Experts of a small language model.
Size: width 256, 56.1M parameters.
Experts: 128 experts in each of 10 layers, 64 ReLU neurons an expert.
Training: a variant of Adam for the experts, 369M tokens, 5769 steps.
Below are experts of layer 7 (counted from 0) of a mixture-of-experts language model. Rows are named up (a neuron's input weights, with its number), down (a neuron's output weights, with its number) and show model dimensions 192-255. Each number is 128 + 32 x the weight over its row's rms, rounded and kept within 0 to 255. Numbers have three digits each.
Before each expert's rows: a language model's description of what the expert responds to. This comes from a sample of Wikipedia text that the model never trained on.

# expert 56
It responds to: Country and competition names. Place, country and competition name words in sports and politics text, such as South, Romania, UEFA, Premier, and pieces like An-amb-ra.
up0:117122105106119118131220085194178134123124125087143122121139066088163146187134174178088110082107184151168095181115162141094101161139084057128146114090116143111181103144093083117199116153068147
down0:150122124083128143079120106147120101196154154164106156094106113140082186112080152124130174131105125147064112163128074120162183125142142146175058149156171140085156167090207148168118121107140135
up1:083138146119072093164093108173102139123099150131148102095080081121151155103120150106161143122116130148132067136146109161079148153126092106111134123119125168137153121185113122084150159145098113
down1:105140073122157086172168133138209095175083097139161153114169145183115105054128143129088101153135124166079104149089136156159120094148128035139150125200148140153097097110148102092110117043144107
up2:091086157081111133194114179180137187122086095101113104127092164127162152128119132138177168108099103100070181152131158183124127109028101075149106156097158109168135135100091170147139159091106169
down2:113101166136158150137139105146090099095161066111138156142132101033121124192107086155138117144119145110111091092172110129167149078151128128145092112145128143141188107120138147115095192156118114
up3:125128109062092073115122114149154169118120105108125119127113157136165123101165135078150132144149111154123139120170050145154092146099113120116101158110114124100096175136146156081146148136129116
down3:110127113130150125119112103122166106165067100141153091107113129140088159164106090083138172142121074082112161058113089090113115139107116058130160180145142076148137175115085191090125098108127111
up4:158114072125142135174111114130073140163112149112104092107125072117094106151136146166132128224117149137148103104119146146123161109144083149131111164109120123158130132155101146109101105128121160
down4:147137056129084146076099161106164115131119153116062113162072145154059187116118155120170081133118166166109143138103152172093169095151096121096101131129158086154112156131056108100110141202135172
up5:153175126178086070184116180112124127159168078087145078100139131139118162117127142120154163126148153153171109105131086135158081171131110144121153169117110179133187107121151144117132179143132112
down5:130090116097106102206132113121097157107107089147154117182146128188122189116142080119127095129110137128093138088211149105105156156132122117183088124111115128142151209143152143122084076115089166
up6:138141138114122135126144070105141168085179152087115204096118132189121141172103042205128134156138109097125177094135129097125061166106147130116134130157144116074146132120133149144113170181104138
down6:129137127125127167087127129080099096161145114101164137156106179148107166079141169083125126162114160109131170159146174086135140127072127167156145109131162145172090181135172093159144131108183101
up7:112147205072107115138117111165119133085155161051149121075097096106160142148101112163089098126145147116178119133078106148091103138106122114126088102145151137094152147132142151230129123113130187
down7:084209111132165136146124092072151100181138162139088111161066085174160083134089120175129117082172124098124093138126138121116137169122149156088131108152135102176143180177150135166119138126088109
up8:113089078051149083132121146150177104088082107110138131143108135131062181133177152106039144157131114135138171103153115087126096156137131104167110083149089102129069131090201181155125116179116177
down8:086086149150144124101169151152123178164126135074138078118161086192153121122114124120117095114068111181145137173068112158144153135080153079099145148152144099112127111109093143066088150081127094
up9:073154120103192146139140134131160093064152130095093147117093138162179142131117149122118170143113136120109132131113138160133134140161174150162228063120109220126150145143148129121116206124106161
down9:126099154107129121100128157140096190135179108106123158145116075173115122162148140117079125135136150128082150156129088139055102131141095169173150159127128146161089150153098182143132180102136161
up10:151108134143103147115091128127156152105166119082123129134149163123100127139124129156118141130123102160155082117167138139111090170154124103186157189206115084098160131171149136140139141141114202
down10:138089165113092179163126146082131166097116084137129154123140138132091130116126128163137118119128123074108134102096125054085144185117153068120083136112051135129200101124143091137082167117123153
up11:146065140150097106182128077095099127099094142132132146176133132130108086115182144179096157112127168135116134165136096110115141164124137110141144136038141152158103116108143121113078100191082193
down11:167150132143149115070131097142121058083099137131092164132065096092184134124106092124162161098125086106163146126200126109126173218144075154140128117084092139151153121155107109109182170144081137
up12:143160078151094065122148113146141160073112147169146150159140093146182099111113090103105153143180089122137154127144121177120125095141114122204174133150121200121112066106135175134108174077108101
down12:094095078107000101087138090136169082126173118098126129145054117123111187136070154146192164102146146151156143123168159134097134159136081093063079166129143131156212147132129110119153075132126153
up13:115123153082112088076142147110147052129137124141099167157127084105108132169143105166149140113101159119164094131160080181128138150209115103096097154133114137086150133169152168047132122111083161
down13:171135101101132111148126162038071170114107171149064115122097150095116102088099134114130187113161130171107125118143140099120183130141093152115106106132083070151111156140141101126126189140127162
up14:107098142147110154154122078157083156110135143117134101135072116095062127116104172151098168150130156093080147087098074122142115195132093079129155105121127163138078096093094172120129071126182123
down14:206114124195119099165060100163094108131148147140056147115126105158145112168222119144137109116099116168107167114119129119122103164135047135159114088157182161137140121132070072163141151103050088
up15:128144075080157122161133138110096163162152115123119114178069179117127141154184171139107110092170092161128090135115176072166157166152141146155082109117106171125108123107145163148183104145043129
down15:089143180098112105142093119150144074064196134110184119075117077154181128168137137133134152162190142144134101155140124076104144176153097046122091171144138142082194107096140110083136139062158089

# expert 22
It responds to: Taxonomy and glossed terms. Taxonomy-box labels (Clade, Superfamily, genus), There/it/they as subjects, and the first byte of Greek letters or symbols after an opening parenthesis.
up0:107145107049121097093103124120115118098079158140156101075079043119100072139117126159128145145103108112093123101167125146193119116156132090045187124122168120077101117102171127146055144109138077
down0:143143149162080167103133121120108112112162136134129087085117126079143150118141182093122135160135124142106078103124105120123139106195168138086166100114110149100111138179175113135135104106184152
up1:134131163084173144109134132085155198108127080155156170111157106102168130079137091159114140063095134119080130152165155132111122143130148106107092099147128093161131153081118173115055139123149090
down1:141114170153114096097090115153155153094124101089080142169158123146188163056096138169133130111145167147098144101135114114136115140107136149147112144164101131078105113120163181146115152100139155
up2:126126119078111146164068129148129084176152150114118162075096126097129168110088123136123100110111110167139179132166132141176050152090139148087153094166101105146133137099063208148162109143129126
down2:136105126128116129137154088139164157143125109137195143067133091115086207158165202094091101130151095133126174147184111102073132135144140116078130088085100165058200129094182175131137119144082106
up3:104036132118090074095103100149128130091172124192090112108099145104186107107144066203084182159123140181131119091094146156140098146154089077124140153195086116143200076171141054155154079132087130
down3:138189090129071165085124153111085189100105114077136159151140140148105129143113132147131163129113203152113157088142166128174169147193112105110126054076123113149125164160159124110128139159087136
up4:132075171159113145123112116121110139141158176141138135111167115173137120088086166117140133188144152121161119105084125148182104130126110127089180180124159139082087085198147100177118137078192104
down4:113132136118140100086101135066125093155159111125120127141120074110157123126107097179164137150110163135098185117161107170126120131072085140202136061121141172127072115128159129077134116083107137
up5:140070150152130155125191163142080135108168111129131103115094074151090122145117165133015117139128045123173143138133130174163105205159169096168160139064147118143108131096182142055083131110079110
down5:134156058129144162113087119123117124092156145147150107087135165139175116118114081104138182157157201166149155113074110136123182108117110082154164138172095115068108077089137153131110072071080115
up6:133101116103142125101208074138059127097115121127142127122128129195166144163119147145121225142120142147189102085108135117120115158117099079161121145142140105075128096120153127162128167104157158
down6:082104123155143109079154151182076131124123101117126117143120046144096069174144123117119056147115164091147090134123171142126180104174169077115121175177142162213161110081116113119158098146144109
up7:102125140125131157106155088088105144162128096125158117154041160158098155141114158130139139119086160091073133103135148194128088092143079114086148075116102153050112188125139146109112123096160144
down7:075147096172072135152119145101187155133153111136109063167181086177073154153132181117142096158110081193151151119113150107096110113166088127121122151110145109173114158164177107091156116134119120
up8:198173121142165147155124135115088183054159121146146106112111104179145168118082126155124159118063113140151122125139156151150108093115130068160172159115093123134136104142180206108075153116135082
down8:184114114108118113083091115135101107119120145152092086110083094087092153179098103107144098144114160202043108185162111111099109146071112161165098090119116092122164182102170148180085136117135154
up9:142116052143123125174157130135111082099099171145135159126071129181142113095121156154160128105135135064123063139139106076132111113145112113194180094182105140035166126175104170149099130066087123
down9:104113116163105086116136144169099144124145173196071068142160076109111124116101094142136084111102126122143167188114133123120148183102151122100087191124106196197092170149163134127130139166097029
up10:097059114172059163094160142125160158130122152088111167109081126146102165120085125142167198143084170130202096117093160104166133100126149135149157144132117139142079093102132136125146100105149117
down10:136096124151134119129065201128086210090124147203172095078154074097090185105154144108111111151161096141140121160165116116098100161143139130150163087099167058129115117139195146094073096149098105
up11:200143137132117163135178093171155149171150132167043089111123062123124158096126133098172110185104121170154066139110124125123134105141072124137134132110146131147087115114113137079136172158119091
down11:141073120111142108152161159158111094129179168142153094124118123148152114153116103150102215129164074157097148111106138113097127112120175163091114158150135095079104098194114136113151155050148199
up12:162190164105104111123105079152096103153101096086151155129119085131112139156153092105072114125067112127142066159106164150084135144208095122136171187141146146084095136153160178147079059125154115
down12:167157152115088160153159134124113100175180132144119102153167136063155147121119120118144155186171143103046109100150121160068089141123111137167089171092128148129076141127177132096104148122177157
up13:100148187114102135141147081121106108127102111155140131143153117115216138117093103122131159154114102117099147152132075136097040103109077163120142167096179170120146118134151178061091097143138131
down13:179086117109107144106127157181150200125111092093166084129144158107097183112120154120149197111117139164147160103120099116109116095150192105114194150160084179172108137091192143142089159034111196
up14:112149110119160154088163068094118149101108141146162099131113044132181114136176084096097121183129125136133122069090137098094167110102074129193081155071168070097176113108099119204075168109100187
down14:100107108109096092166116164178113162166117074131191137106075106163119145091126169126110109142133087108140078150169132110119095107139111118173099168164117134123130117118155103114126041101113108
up15:114103102037077135139094128141116188145137095152099179099093096154138141113076164111139107105134121111113166154087131063190074132185106082111161133096060092147084084129193139098138113116113167
down15:164177117105128149154115160144090138090097142125122116047160113143094098123130129099124149144128125127080087163157144116082160168125124091077136094099130103118098069107139136128145117084151119

# expert 63
It responds to: Table cell pipes. Pipe separators between cells in sports results, election and race tables, plus opening words like After, Despite, Due, Following.
up0:093068148097137095160069106134128178147111124141126185162097155139123130136122154122144130110061090130100113102157133113132152136167139077136120158090223121106119124132185128176132153119093130
down0:137151032105109146112057161124141118129187116135102121141096160159130171155129156156103125178183078173097141138069171143142145090184149165141172115141161173145197126111096131123107122140068146
up1:095094173139123136094136115135166129098138130133068159077061130159118141140109142072101068113139175119167202071173165093101126093156134110101211116092126097079068104067138163113115160083085174
down1:069148135164160110155114112096157120136147130087128118146149186148101105063149099103082163093132129144152153144117205102102138107125177160133133110154118101168132115125123150101152135093066090
up2:073170125141081122094058155152150064072075179140120141116104103084125100165148123101181118151153128120184146132142173170133146184120120121090087053121155085179120118093120118104156142133161144
down2:141119152126129167148149059119088142120141096078154091148122135111227103110164111186171150109132176106115098172141160144151129176106090136112165071097180139119083209177160117134131150100146099
up3:106063121137101078151114135127162123116151094143161152081080109121136154150151123196093123123105161154128096106115083132125125203110152141098130113104113135114186119114117142091156128121109124
down3:127139136146115158149154131168114133115096072107151142208115159181143068131097146063137074117197160200151164203155152145117118121119186119091160136142137107129110141096150123082053112122126116
up4:094238124107078118148079121137103133108133054111170101150104066130127178148162172136144114173100104086186148196216115147126135157142137139092091115123067144113132061172092127103128143158134095
down4:120146129191097147102127155152133107127072164145132100139144143127100155123153158088112116144139147153158155095145095118179177197128117107170125161143128112147088138168132080179081084120106100
up5:139142151132128167165144134118112148119092087175090164152091109084122166118214145189093193137171145082166142161129154132181124176123049120049157191076121121100125089115119169176133114179161118
down5:143148154170157067133075113147070114081093099143155130124177178061171115111128154116147109164141139183120108163150139116146128187183077112130191113121077147178191162179124161136115140125096161
up6:094142105097109080143203097103152147132163126163107114122138127149156101112149107129111181141088112145131144091103083113157146119120084146171116123162111107141104092092127141138128155098162113
down6:092163114049197127076140152120174139116108102163215134255137120134141084092148082103149116122123131148126166116206064118089112134099139160122105104117139079144103135138129168142166109130164123
up7:135145166110106151072167110124194126114097119143102108087083133130148101150160031132097147086130153121144175104109125121142177140104109073101149166173104171099123056074174177157094154155163086
down7:147143137118083123108122148107111138097183138099174131108116130104127143123140151105171090119137088105202130122132104152082078154162087163083102138116146147115129143180108079083153149133156148
up8:175110186102106105092166121089135082083093123150113161139122056106112126100139145113131141075119172132125159100085151132094084102115097164034132068154182106120067136035134166113117144118093066
down8:136155168088154122110120110145157105114098128174174132255106148122161092089180098145103120122146126130127158178198047110104140120132139184117087104150126053139101144130148143092152148176116089
up9:140167139114162133103134141153111101095159106094164120159124155127149185140157121095170146135097097174115150131103121104103122138095123131095145118112159147150115091159139091062138127115172073
down9:120167160117120171072158137156146145137131107167076130150155112110119142116058100088125096140091075100099156142135101085135105146118040092131127101059101148123143068116164155129114159090173155
up10:072140111132175119143142166116075104130115152103170131087167090123160109093158158095153092149128120128146109151148126163119077160119135124140169203105113131172088168161093125141110108155144114
down10:174153188120105134122111141123087151153192169122159120104078164130108148151154170078105128137148083127217094136192178137142158151145122142141168143102125133108132177136170102141142081146124179
up11:115180131122082111129090070145157180151189097130159162126091147135138124124153065113100189150133086145105142129091125135160127144150172190096106142125117154109168086080157118136103203143176054
down11:061176189140102059103186080078092130123099077057068117158158193132113131106076112119112124140114100113174147157113077060069128079159156145140114087139093152145102111127156133106138161123105101
up12:163122112106160107121142113130120125075125171117143189083117137134041090088165103157148106159083094139161103139073141140137144085113148117113191147096071173079122130126174131175116130166097182
down12:170116099152105079134149157082091104123147075102116123145153116118137102098136146090126154160180130154108161077148202110082156145180132193134080139217134146196137169153122123148123181124133098
up13:133100112106089139126170126186086148159121122113108118127133097133167104185131093153114151101165158080185116110072122139079130202181089158141102097094093097112135126151089128148075088117130140
down13:104167108148099115088170075151083122144125144072131106135125218186080134108155127110126134135135173148090067085129117082139162062109181073140185130052131084133100126104126127218116130133124109
up14:151131133161117118073170093135170105175171103088127141117197110104124192213121148121133122103180181121134060153080087145134153141114103057135107108113072111151088155166139140180151166164148125
down14:142168140115115090140167149160040141127098141081140101124105079090177086154074166142120149140167141100176068186132143045137103182149094138092126165097147100100101139107099146148092113118135153
up15:164112132199136116114131109080150084086172121165110083125136124157128146136141179127108175120140162144127076165129157086103144094112125070097173119163170182167180171145103166084133079126128093
down15:166109124125095117144165116147160149097100097104094093162103121136130118129133116160142101120137087076155178194145103126098139112101125137120069139189132127131123148168106160106134131167080097

# expert 59
It responds to: Predicate verbs and participles. Past participles and verbs after was, is or were, like released, published, raised, shot, plus commas and and in lists.
up0:150073103072111122176142127085185164138182012086120133154090165165151092123104114145118160183184089156133138160156124104132096090123120078129133113108151135133087104131091142117158158188139161
down0:182156142185131222113168165118183095173153104103152121131125201142091133114113128153074114165175158151137169118151188116116163066119137125126133112167118126130131144114114093153074099078064127
up1:075112143109076100071126096173081109151098121161130157109097134137153141139124165084161101102096080087152158128110138168143137133099117155174090181052124141104066125098157134138110084132161152
down1:122080083084135093131065106125168065165167136181048093161129119161162109134103122165157087076137115134175163107148116124105157095165176151133161166161116192119154140112129155127104113140098155
up2:074140143103129106158134101136094091118093154087086139130127141155115115093142172125088118153104111151149086123040170069167041124089066092138149157098134123158107142121150120122123123132154109
down2:130149161109141145117115094125091135106114107117156151132137163150167099147101121076204129118127132190125152094157086143129147127090155149150167109049153118115175085117130168056242157115079145
up3:110094122128092149141156170153094113136141159119097163136128087111138168133166144127126120181164107123152108101119126125083123107188092141109085141123182178171138151185113144113183127053107116
down3:122215105192074143156140155082119112146139164108117123169107093091124107095114092115183099116163130189110145097139135130150094088099099135126090090133172107125165138150069093171057171136092199
up4:136140168089094112125161143162149159119129127172147134112145095138144171147133185117143108070179132130095134117103061152139148167113137125072119129071157097145174144121137093140108084153133221
down4:110098121132113127135135072097165170214137139132130103174181127129106115136170138128115161136145141138138152146165070094175108135157126119156094129158081140137116075146107093175115160125084131
up5:075134148105116100176196180177138153119121107240128101138139128124159123149092076194078128125106170111177136159089160125154097186182073107081111141138162146100120117136138186140147123129070123
down5:097119133071140099131102142174177097094099141120155106141115093106095161149124131139166120078205112183143126150135081161117127151123113164106163077150165137114152101188098160129141146156137125
up6:129128125129126104134140111132114130165129074109143172093039082166087133131147170116185177100163138107096087132171107142130083080150126135153165123093125132135068104121110123167169116155120132
down6:087136121089126125090077105134184092085129117136132164098158073149121087176147120123117101193142138184159124168155115140135094156136147092095102129131166135091116097166112063154058115151132088
up7:113127167082115165115156148076165162110105045133078157110115136157126120142145160149099187147164159072179089145113132098163097099170097141169085121129133121111094194107100157087130123146140114
down7:171063137087101104167113144145161110101136168112173163126174097125115139193198115095072132112177121165183152097127132204137100156087173114151162138213106113126159125100139089079075079120130101
up8:130066110108173159176117129133084141119125184167148134139142166163124098147109135134128187076149098127117132111110130169137137139095102110127127162113194141106181113129149141040147143119143159
down8:149131130120112135151134105143134119112130134095047109159100078114112102119074217153087163176128118164099051144140164097088128118151095098115126169120173161140091127126045086125091115123147074
up9:124150180088078142160134131172085116138167159140133137161123112083161167112145120180122133116122122074105139143052166184117105177153154178107124182114100105179080102141068161102139240151135148
down9:131105138187107198161115127114121091173136106098189103144102130114141085113128168096153171150115114109103138172113138133142180162067101142132133149089164145151092152175111109145101157083124192
up10:171110059145076113148166100119111118154092102099131129061094058096074115169120153136091210126085143123104186081142154117159136056150125111074154095187117110065187140063124150086182145137092083
down10:120140127124122068140107141133087074069068114126113130105149148166144164117118177139148096136112181176104123120180176090095096155141116167182086081112111133167181166149151163072150131134131113
up11:125042134190162125127160134153107125093086153163150137117146081108086222146169140143133094138158205086190140132095123106151101117108102112164089179128085173100150168122130092115114128171114093
down11:154129092126101057113107161121161148114096130109146074086096199152107154092087137134131069101146091167118157139154103072128067163122113182165170123102155148169119122104165152126137141114123149
up12:103105104128133088154097111226117113044196112134115171119079106217201149146175126131114154095115125129136140119113167137190177104147110103122144124130079175128119065138118137105164140163152164
down12:098130168164106095133157180067155122079157097167122142123103115124130157128042107102104119159105126083135150136087105126106116105136162121100074162127157153125083084179149158151062109120170105
up13:127120138145102107129089129139105078146155141175111150119163120085122143114117148176127134111115162130155118116152158127148177174115113111128165141170123116116192094205066086121126160165150124
down13:146167040123191187135119166130150121130117172155107135147140075080110095122176109108150189141139131113133116190117141148104171145118171151142142133155120175128118094143143124147101165108148129
up14:123145136147115064156124097151105225165168095140125172159105125169164077154110124138093151112067105075161140158124175119145144113136089113108119134070129084125088185136097110192113144255159142
down14:166126088171119133148129107128197098069116101073127160104131053081108152162184182120131117148137146148154130132150146140153135120134148127086145164220145106070166136096086113135087110120115130
up15:129094106130089131090097145138090162087073138255135155143184149114166146122123159140114130070150109131119167148100104109150203179123112140141099137153110091091163080120182127094147188149153135
down15:083040076134101147135063125129086098120099118149096154144137155140156125085138094162138089071153111133203169097127082147062142079157146150185123165123155140138146150165119140088104074143121154

# expert 60
It responds to: Math exponents, table numbers. Superscript and subscript markers in LaTeX formulas like e^{, and closing parentheses, pipes, decimals in numeric sports or statistics tables.
up0:110158092048069146123126091132144153160147073108190160157146124119165112148146111134114111145149100149156116107120110135162135149102075115067141143092114144156117105137069153125119165124059183
down0:091095090204115197165070081173121112102148062065121087074109144114110126069187135163145150161093121163140119082143155136138057178133103110127118137145155126134179096097121122090083171104131079
up1:108160132143119150088134144146123115133128137115170117115106160088084046086149074107098172120170096140134101122069171150110122109135111107105113140122145229144105082141130156151128169091102110
down1:109077151088137130095134155105123143116110138149099143121135085161135157118142155102123197182149084098121116115094168130093176185149046172082178118097100188099156124142112133139159072177139174
up2:105127093133109070148094115148145110133047079120093098083140110184206130154124107117127139130140209132105116099156133160140114153118102102084123104139121135109172091093182153181157118150149143
down2:192143156158164142060111131132115100124165106150127168150129107170067123095111098133131127181202213145139146169097166133068158139096098131139087085170070147149101200153167105099112121101138154
up3:137100206154127120136155141107169129074144144091135138183097068088112110143147075101097183194155170087155143090117185140089135132111146102142137129095153149147128078157201186136157159111193104
down3:138073149195131151070120169152107145173147108084125167159138120114121076072147059074183142091091156126087094108176163105104196173162132146142169172100112163161103163105095159123155128159157091
up4:128087153133107103155114137138171163119101154183077154099128164148174100091188151089106091127148131124123093113120102131093102157103194130162144158098119105126129089180142130120100088118177096
down4:153143192095112145117074092129146147160115109115176187121046157112094112048141138182116067097123111173094158136155164107046077135178149121171136092103131070104146107115197096133174117102167140
up5:132147206137134141167122166106160078125153064074090071079131145112134163165136132121140134149144075078172108087098137225194151078147116102144136104162116147150197125132192140154159180135144158
down5:124135077152155129090082127140168112146052108153080144149139072159120106123054151146093110106092184131150176161119091091130151122174143171117150087148162114152140118156118130062124121147137107
up6:046106123127087093128089076133046118090129072149090199158124124090136102062146155147132104114119150100133109180100092088098145116155086091137127158105100113095124105158120165142255103124131120
down6:183068143081105111154138172137101113134158126157152127135163131155063116103117197083084153153131154130159097190120125163136120148082113136114144168104167144127142105178173178095087136141161123
up7:069129177053107171135121115105079062103106115127062159060146106131150184121104125110134115125124131108117137166092102140087060153122129142135118185064085090101103110093090121106130154130092076
down7:095100171117111141087111139114167134116101153138155122143113104135104105093093096125097137144115115131095134085171162109183121178111084140143169105139137078127180186117149158131124081085161100
up8:122103128115106123104141135106090154168170114080084156146144159129146174130120032143117143105126071145105150110114131168154112160081104080085146102177097145147123130085159141167122164120107129
down8:127177046086108096110137127132139160133091114162138051106099156105137150135128170152160151160139141118119176126142149127136170157115094136112105106101114163114096116076133092109145117160118134
up9:099129219116077116179073109094120189131092136140153148128070123084092129123080074181130139104164106128143137134163152118139102146096091118083079154116164072123145088091092131148154176173118206
down9:159094113148131132170149098133125183113178103147209074137112062123187124099137128058174153164081119132210106120115157116133148155098107179165087139118078111146173128137099141113036129077176173
up10:076142125148115141142153131146104117145103143105055182101100131113099128171145174081118169104104147104156168112090115170196102153128120109098126114134053109119155099128191099157080151101103151
down10:108089151138111057127153109120134120102139114162137152142117130172149103102189018135111131132166137098080165180146137100074094103165203110116216162092120177130139152137118118077140121113154108
up11:117134131101126078130122093134130132151115123121130140065148123108129131132136134082112152087147095138133115187117128144146084124174140095137124139150082113140195098132104121135119171107109094
down11:101158114091181115123118147152119097099097203120137128082121087101061140102126151207158060135112197175116134167088107105125132136147140094146177123115122104110125149111131157173104112116138134
up12:102102098078182075149220182124067074120072095095055128130106141132146136125115161110119136057096096125116168101101096197154138158078113129088101098091135157144121116076183061131097150175149104
down12:162167135099123171052129085141183091143099135157194143152097228108171100083075069146156153123105089145090095116101139120123140112125122108129106123091130105182128113071141120115156134084089181
up13:134118133080164112127119182153102125129143109133151180156171092094134090134176111126160169108171109074139157160138101131122092183172165079129122108106155071193137147143113108141167172095119096
down13:118070160155122156082101175100170154116125136105128163118080028080115162136101096141125132138152076106104112108207075109154114179141088146118114095103196182134142159139138152127150155173123090
up14:102135078134132062160087114199138136138154108174144165109191187128152137151122171159181170159136122132088122092105078100093066153184083071144119192096155172120106150136145141132122088104093224
down14:135146164155103146070172099145120117147145057108141141134066106128160098128150126115092117143101191112111102149180138113068148173199100074115130125146088123087071116091128148149119152112124113
up15:112170097111078153135140094133137139174121130123100169133083148087159129122132186168122077062112080074159114104092120117135092090140110123140123166084150115143138148093162081110122096125105161
down15:154119178181143115138104118131109050064133054123127103100130152150173123115183142110112124101124119106104124149093146151131142117097123142064102043106185112148133140149091193096126167198048092

# expert 49
It responds to: Possessives. Possessive 's and pronouns his, her, its, their before nouns like career, father, own in biographies.
up0:171153139202084083149116155138100171103159144164081128144130072058109140147143110133109100147109150152144185172102111145130048132192150172109080088126150100107151177095127147124164148118115150
down0:151133137117134195123063082124127102093131117151182108121127160129099123123108113113094085182149101107101132130142178127163091148169107131096172111093138152111160132114124138114155084086097134
up1:144097143058143079151158156180099135070128118140083135096205104130153107160157147242132155096141105133172065104135092129166088107105151110142136140118131121079138154174143173108118136131163121
down1:166152116150106123142135103212072130133141153051133139131219150189147129151141073144172103091088144152132145129124120121133092121144150153105126091148110172114154130154127152187089125121144153
up2:095173157153106118212102099171068180069111105140162071099108149187122156180176150146061183105120080093163135139063095168148132130119128091100139168098098184102095065101169102175130192121151136
down2:118121149140183111154153125142102096090156088112148118172117112099147128167171077139066120101149120170116129082110073127108099050105128131159209087158171159082143209155142121145056117078116153
up3:174139119114107140144173156063107071099110079144103047174139144091121107150123175176160180164120107116182094069117103146120164163082170129119111151135118145103089107107121166155118122113031074
down3:093156122122073117104154078090064150197111091132165124197164156113127136098092142118144127086172144167126106126157116118155085126147164133105132129133146122165111166125136170110117046136147082
up4:080170168121158058135224142137177174149130151163123164143131149126101120197135117136133111170099129111121089088060139165150128148112106143140105108084076143109131131158150147160131144117141097
down4:119148047151127170104085093069118098140149123061165074116119123140189138116126158176187163096151067127194150133063130088118082128118064130147170146098130103101120120060101078144095081120149143
up5:149117112126092109141123124135071095081113114120099107110147129084129137097085149094107059131124075066154112205091105120099094123122142217099121076133119090128173125144115126120144141108118113
down5:123175150078120146128059111174101123126199164087098132183132136131110121119154121087150149140162097181103095125143108117153143084139101080188149057094031147142167158110097097151154131126115092
up6:126131097135085159166115115114152119072069077128162168125076157101083130078101084155154114092137145154130142124145101101112177089151161068121155092111084152118103147138125175155157114185106038
down6:136172120166078084161141143095093123155131125155094106095107087095068132119151134112139119096165135117115105132120148113104160152142122113103127057087123148135142162079130143117161111118180096
up7:089118146086127126141164120127098128123113090095082033114158161068182115178118140106117085117127078128133108147106103090112086098091182097089112118116124145098091143117169152063132128111141088
down7:176102116126143104144087116136118108090119139163153099104183065155115137215164111159152131117142193204103149101177137099096152167120095158082073136155143108161196097159095110181090133146141142
up8:124170128123118115103166129122134133136147160191120118109145070130105157158136126129117080141179150170141079130113132107148097141147100118120118105165120125125149127207100093093112144095125065
down8:131103140112129115109086145113130088164080176113155139068133239126138130072118138083083077116099135183097174108118202117106109124107103109113154129137109104122180191061126150102133102127111175
up9:108122101076138150156119081127146151121143160155138155132122171110161122102141084129161071152171163101138114112145134146083147166200149118112097171154143137095106089199135145084175127115132103
down9:105139120112122096147160103095129157103130120135114108116157134151133100091167147070069189093168135161140063074178104152076143165154109126083139117137169116120120096089049157111089168107081087
up10:111189166128128096186162095137115175084092101118178134148080130205114112178151120126088106099158143084122199138143111173158125125100167146155128142113143150122110127136116127136108130159101131
down10:159150088174180130161145102161125169107049182181170069144102132100159155072076182091109139086155140123112127051125168104112109141142117124127166165141101174189070133149153145166148084093137129
up11:049127151082147075169101116138117122141165141095124148133127157199142149128133125178144122053095119124149143132175138112124185119105145158173085131130124161108134131142100117076139149110144098
down11:130048160138160159158143158099121091151102144109153161187195123129104167124108171083190128159097110160129180141124086190093161070128202137198109224175131102109148138198142125095072128105146174
up12:121095139120121100211146130056154147127170145166112191164095170161116105211115127130145124156103161133142118124170117100118121146091178120130109098122072143148098104054148157157118145118140112
down12:135114139105192109078120150139198103155100093139085127144119143105035059100111132165142144154065194176121144167150122149151147101101091103151155083105132104162140200111173100112096124139103100
up13:078138069146094127105111128095123102207083089116153103159112097176187120103132162114101148105103166116114155138134092115127163055104101091091133094139152150118158131087147128169153140128171091
down13:146083115115174090145121134071233138064167131112111155137067095135098129167135125151130147148156117149115126120151095104123162100179118136110073140103202126140130094144170115137134048133138153
up14:154200097142138127126179158096149084065167139115154108119096137097160141104122179175199168148127110121133200117133096066123133100202168144160087105118142117155192099124121066156139172114111072
down14:129161151117143156101159089123064116155147157100111118101160122170176171116122077121163161133170148164175061157115129117119097075147095119075161138159171142090110126118079198083195193167119079
up15:101108080113054092132171113175143187150100098175112138061148143049117161118090105173142172085063124132169077167146144154207101133137097114098131126122149136067143118094050101123121107165122113
down15:135102187132170090158083134113095131081079105158098102159069125172159096157134107134143106155141073112105120138094143104163105067127096169110182132169065147123170111099130113108140101132066187